From a checkpoint of a small mixture-of-experts model trained on Wikipedia: 9 layers.
Below are experts of layer 3 (counted from 0) of a mixture-of-experts language model. Rows are named router (the router's row for the expert), gate (a neuron's input weights, with its number), up (a neuron's input weights, with its number) and show model dimensions 672-719. Each number is 500 + 50 x the weight over its row's rms, rounded and kept within 0 to 999. Numbers have three digits each.
After each expert's rows: a language model's description of what the expert responds to. This comes from a sample of Wikipedia text that the model never trained on.

# expert 45
router:517497502513622573536481568471458463454537522576560523502590508490478527555487451493556539601470535522546497513492460490435465424403568561523586
gate0:495465433431571389472464512450509508522424405575502507474552494551430397536559471537511483484444479567430470477491528501551513510443470609501455
up0:469591587442541502557509506430518439449457497543473471498539464623514455513424464480468482603420431460467543573520478518447442463421514565516459
gate1:525503491490454508470529539518579576591518476516472531492591420606522474488444406504491429553488545552483505502588597555397470384592465506584463
up1:405465514584528451524506444521409428402469501419482404532483493403421580513520536556487484457570469458580461499401405449446529562404571575461479
gate2:474535572481500509454391486413437480494457506417541540472523476416503506509506512489457420515511424434453433502423501468512453517455460516462406
up2:494527554421464468480423475510531476500508497445501533537457451476561486495475498522535493553500451542422532536477488394457505515430503483581517
Table cell separators

# expert 18
router:461460484555554559550553527491498528490529596525513497491433452445479501531455391472455533492480519452632456555493498437501489491453616541513520
gate0:462553468531557514462480483537558482479468571452516522594496462453421535497533441558435535514576528489497574576409495545507451443496456519504500
up0:506582534508533491458487451492463419491427566431530470565454507513498412485495408538442481476619522555577443528540515580535570535449454520492517
gate1:512481513488494496444458516529483614502552562498423482515465530566478530572446519467536554492494453483561526501580503444490491466558500474504552
up1:549452542524521461433489548497484580457561538562474500520541521488467508608550465467570497445565488505495441522536481538481545487505495431489483
gate2:497584415441558519563496531467433428483542550461484532555400433478388604469457445583458488547530548487642526453477554482487687446523552513431610
up2:524631486486521543485524466486503438522590514507512499518496517527443518466499564604503528543484498454534535491447447435459560525460556503463580
Prepositions

# expert 21
router:433512511599571528464607439523481467517532509483538474454559472464446472558528444508567480480504401492600526407450515500484493497483492538481519
gate0:443423538505482558512510469561600464549493452458450478409526486449519532580434441563385486442483449481454485430514463460502477426478463460398473
up0:456601541536484541631603520445429578505489502562557460517550472469528436394580639494555472566509519490514461492408447565585501480563541521492467
gate1:581508541434507535419489494539492513481474486572551465450449525474484501510536557546590551476478557464499497571525471591507445403549404603537429
up1:650508609417515489447480489519480489477430509532510411406479539463523508492517521577597550478456524446508525586571530642507406437571402558504432
gate2:440482560533612518462548493484491520522598549540531499482597555441504395603485559454525481502494609537525498434508507491430494503541478575536466
up2:421521536503595455416547510462507541508544564469469507420646515411427370479542584443556470492485564534640526425546536452513523455546491544508541
Function words in phrases

# expert 4
router:484532504570601527529487508518534562541469554510548458424513544490481525478508444495476500546477436466581489371384493433512490490543496479475506
gate0:481436491555480487522519528488478508464495507483446549550554460506539516442464467596481509552456479526549466435535549508440517506469450442420503
up0:563459512563527564474477552513521471492515545506517513554477401521529516506601419532495493588460481476583464436512581550423461534486391423507505
gate1:542511485592464489540403503501421465498468504394555474513503483503506428487533461610552502504503387466419524462503468484471502466485483459455500
up1:568498520547489421502436442556475466463507562487511484501527487456583488546551476578525489535480327437431534424528484519491466468516528481488509
gate2:514507546529519541510414499486575500495503540511507451508451556383486568525469491522537532617504499421508503504459521484542517511492456523503536
up2:573501586477485517507459553516460570542530518567470548470519520484413493503505534529528468549543555403539481448498514541538469497494420613456478
Quantifiers and prepositions

# expert 9
router:538475548511605520555524568494492595451500526574570463486593508467432558440442415532552495576489485485591433481409525509510389506381662509501577
gate0:542414496478501494511553529494444409566389531410482514514486497531444673444460520513500553445520474496449454597552495512462537483560534441522506
up0:563529388484478513520611557559511501467397595507462530478431520432508508517454508566527531565481493452457532541405581558532521492486552478578508
gate1:480477513558500534429498499490516482471491521526481542517473463492579513505500520473498522497338454595460559455513494489553497450532533564493481
up1:469519568495485432479511490485558438479427493465493512526471466463401509498515487461474476493631543471546447507496489431383498566567542546507496
gate2:426443498492509423522525534520432507580512401448613559574412449489523558481509493519450488504445549554433471514446576453474399407432522507527431
up2:537451560452485440593463422486482460480469503482567567523441482515419511433491539475503548550550389465472364441524463563470569477321482580532438
Name starts after headings

# expert 43
router:529501553491566593577534501452511531419473440547574383455505466448469449537493462427464439508468421434435480549440507497500445442486469542442522
gate0:480511559492486496482527530477590484389456485433437568589517465518470492515534552464432445542550436547484447500452479467487507474490519499449504
up0:531357447458548445512559488481523424565485545464634532452529509467558543560498479566563522497470523558509427581486525477526496534540547527574467
gate1:574394442533497502513512451453517550451418513493519519511560510513510419511467462498475472499442492389455436532553536445494441486565486492665452
up1:543428415576494481495531517534449481443465500552555461517527479499574376563428485507437427495441493448499447470495465465510493413504507505562424
gate2:446539560455430483500528597435500486585524585460548416484537443443604461475523488505511463527464441425549549434471501541444558471558530504473408
up2:484502552498476482531457466514525501417500509515469554527471477508443557502444511524522508501615544471548532597510569501498464580486567538431531
Geographic article headers

# expert 24
router:498512489519522535521512518495498513516506488537537486457524514413446476521437429508509465540522490450560533483420534433491439441445583553538514
gate0:561465553505454474432518470402538598466539581512485544488490540519478445525436497453463612555561502498508506476470460478552511519505526518537465
up0:531523545441498477489515411493515459551518595558553539392584511527506517517545535494336455484546541503545521591423488538534458489519528567449437
gate1:511500489396537443462464570529473497481525454396478482464581493390585439596499513554458543496394535492525574510469438492452562505553448550531503
up1:502506547516511441508430465529513469480478597553558527539541513560427560401564481554619456452498453500493495532485559493453444466477507426555538
gate2:452454479498509534540509486504423546484583471516393574586445448587469521453520568528577436506505564471436438477511580548498517499512370488476557
up2:529505492510495498475524446508514476559540544502574528484489429518515479558529503468488520463458510536530509489432461508501456437471439514511503
Prepositions before objects

# expert 16
router:517520471516534510592472548407478540502545478518558474460529434473466584456447498388497517447415431458610511555452459461481407448448586570456452
gate0:527533516486507494481622503462575586521489431485509507487428487539569548482536500447475511448498503563495403437598580589501420485507446527419427
up0:489506484410533471536508488470504560523462460499465477475507476493579493531478509423468480493501479558456421543467572530553445520490439515453389
gate1:600515492494486521493478499433447532520525374507522441498494600543468500450501496505517492497485496431488483535518488491461551535401619498558519
up1:440495551548478518432488606401372462462591506506508566515525497506483453561498503556528535486447469488399551551505569508578509567516488523525508
gate2:560481488435564545508537520500528486529568510525497480509530479372464470559468458456470553461542476539470501517488463445472386486514521625460588
up2:538518487429558534526582502511522454548546500490484507515528467405464491544438433400429577468511469541506519521518468424468410453479540587470584
Opening parentheses

# expert 38
router:489513489619482576482556537447472471509525479476546532490566500479460555464509526485525467481444494472569487526454509394563441461491596546410383
gate0:491482522477468414501429439537514435471427481546516552459584439371483578550557456372521567537422505481449443451538525427530567565521486584478472
up0:499488519532486487496452548473504444440476519515533539467516444416555526510528484419511548547459416537408399468503493457466516556410518522485421
gate1:486536412554546457489475531564479510428478533428611510453543563480429425460496509507554487421413474501549451481456533458570480536469575489495495
up1:478495580610529569555539493415527531484467520587392432494370478406448470424495535491479547530560496534502441396521476481605574436459492436400509
gate2:546532525553526530548593474470619556427505487564572536487549504442535496488495532513441547501362542514473520432394478483559550538470569530376413
up2:446538592540489561508598538447585526422442506547667521473514567447484505569459501533475476519425521524533532455441590518637564541521588553535439
Foreign name pieces

# expert 30
router:529500443479558503502496543458389553568452447501557494526517428462438514501454479419515505520451537418585550529520443478524505516595563523483566
gate0:391593452500494509509445550441561457516474502559540530525559515433621466528408471410582589503495585488536414390458442446482499512637430395499533
up0:510433515519510545576490454489448474431485617476590571551557508501553407547456591472508505495539534490517434514583506501506432488549511466486482
gate1:433479465421380502458507448404476472513493423526596542487559526498488535593492503485561589506518507492595528554455469433531591510520541447551462
up1:462555492495465602545536423500520499529587454558571508467550518410504494523493438500544512546517488513490474416546605462466553568452474431509427
gate2:498439512528587484412401377513538453469588489500520564533496523477468586502501443490550521507617517495510463479562515466460464405463547511402477
up2:479460501464537481533459454460547601484482556511484541434420557504477504435495432497584496634590512453503514525457555524437511389499494468513543
Name and word fragments

# expert 40
router:481564501583652497542462493480506577442545441492552504518517505509395481472496464455536599497523480459518467414469467455471463460503501484469538
gate0:469587486561523498499503536464428453451601533446534522485466628614469453468525500490483416558491496477509471497419514482482516435534595492483520
up0:504466513421517529511487488564461575565444471583508472529536393365501554453491505561524552471481497533477517505550527523497434528427446540430500
gate1:507411528481504503435481556530472496483499485448487550486449464442495417477444474472502513444609405504498566480427512500472507494485459512579458
up1:452508473460451497552440436517428495514478511454410524461493481441523397510462490459486572391541440550418509476512507441552440540525452470484543
gate2:483475460447443472524525457468538542466505537469463441460446529552466539457485490507517552530478505579501554492518422479557402467548495427564578
up2:445473464504506436498404491480436570525376518599507504479440501488424488483432476501531585452510583550488466429452486493554470501493644431533559
Score hyphens and dashes

# expert 3
router:460462517643513541458523512400485431456541471491592466428593503450415578501476420462547528487406475460680481534479492423486433530507565540457484
gate0:561454491535615428477516513508466513456453602465437500493409566509519534471492519452495401503465578538555548447499493562518497550531489497442461
up0:478426537490408566522562455456529576423504477551563559497568370466535401436548556576497503526486563553559482484454466448536489379487476466476528
gate1:505476578451581474441467458524539509350405487448522569483515456491578507446525564505476556460515545452484437413479427548428418545509478515505551
up1:476521426532422539583499549496482502619605442544469420475510521495417485511465448514555511482533498553498524570525580446550597456464525493480460
gate2:491541442543558588508513504524546467507467538468600457511501453500396512388420556552448499535503561415496456455487473584515590497501607456576516
up2:447459509461426516511424537478519453491379533481459473476510413409504545591502503446535524451534565387472525571516547565452495539588467484511553
Proper-name word pieces

# expert 36
router:514560489485451544493637543422504486487547436604549418478585457511462447522477503443514446534404508482496451501399461433573395409429542637440492
gate0:448451467442425512573427446478552424394476535546439471491516515551526478527472431525482463603501578487561497545513472517595468452571491634461423
up0:498440493505490522552456610457574519546505435546488487485505587598463464531462481527520528466482395488544421498444474446551511505532573594418489
gate1:491434357506494536544414376474505576528539537499573569350533522425510483491435416577511496602485570449361570555486490619489533544456487507506519
up1:498501468508499519515503491351528587480483465481515504517515500520472572475625528496506497488448501439460436490417450430393566504533595524493420
gate2:483408461497455529514408435498455462431559552393520548543501604466449507569472586532513600596516459421508532435497485418475565412479477515486508
up2:542554473650480492607471485476536458604478576404571508447433530458533406567552440448538466552491399550566485547505516521503507397487396511509459
Sports reports

# expert 7
router:506545461465559524498493458465454566443464470532527460458568437477490535470491482461501540493497508494583487524497550509476447495442580541393456
gate0:514571538516536519514535599478498533535499505487531444569496464580467441510452488469448448492486555560506509513579475520575576507467634533510544
up0:595474508470582506516610634466503483498516465382530431519488463550564457455511542526469527540604582471406514517588435502582561527477530503451513
gate1:495508471537350583578519620449552427538475559393531475450474597530478466479500466449408514459447441543515519513526552558522395529498454470415515
up1:535575427492392501524469396498458532456469616489400524535565479392421575485405552432548466556483546504573343501539465476497540511497500481500564
gate2:492534513508457484415494523502422522580501403544528485537519536461457478465501448569554529573401529458452611501487501500517457445495546486540471
up2:508545563504537563435481574417456562478448486553659469467550545500415403458504536540549588594375467553520490531470451529527520459518532516555458
Clause-joining punctuation

# expert 8
router:574523478563544522478532467467435493481453450538602442493612423497431510443444463538500487511435513487544508539456561402511509475519501603501496
gate0:530497485476488462458533541464487413498440517480483360481587509430530571507543458514462465530454517433511423502490545514446512525501518482481589
up0:397463429517489475489551489525490441505414531507413490537525411446505541402507468481523555493465520449486421469558466494477575459462516492482523
gate1:386469532491467505496432509432531549556514504458462607501598440504446507525489622491519561396435535595437506560577464455572540502551607464415484
up1:545540562618357516599534557567468492492425487607571519526463490459535486487603506484565406585521426447462493566433473421552415478479469497460423
gate2:508539431485448483412432478395454498529343527445577538550546434530442479460552473495523479522482489482514515530403449435441479512526517464503514
up2:536501487490540438461538461486369476505382435586425498520572483525479499548548532483463431410474413475475552466452391442488590466385465594546514
Infinitive and modal markers

# expert 23
router:498488522584522526538582497518445545429539431504592431512471504548452420572481420456550519479477435497652529478457431488462464465467548506459542
gate0:521451523525470519505574459516434483484448533438546614427555427467384510649479551525545538540544512534464512558567575505484455530463449429516472
up0:466466493544525507541496606469520563464508491515478441534453570477656476439524413469458530451405493491475484486522476525483616477473451531471559
gate1:585436549481396487398527491494444474533554531433537506553553499512473445536464405501524488544506435492581539578494431437498493561479575526422490
up1:439536478481584533558551519415478503468504554646449493455436527465555557542509539489508469506507550480436574431565650521468517479518477462559471
gate2:523555478425514602542537479477498569517533492482433435414478537475522502486475482517523502477533512419445481490492496622480506430505478566442488
up2:514470489544473398487512522439426395481473529500566548518484477553463479471495483497463475540462443558549538499475538419463544599503481408611524
Government and classification terms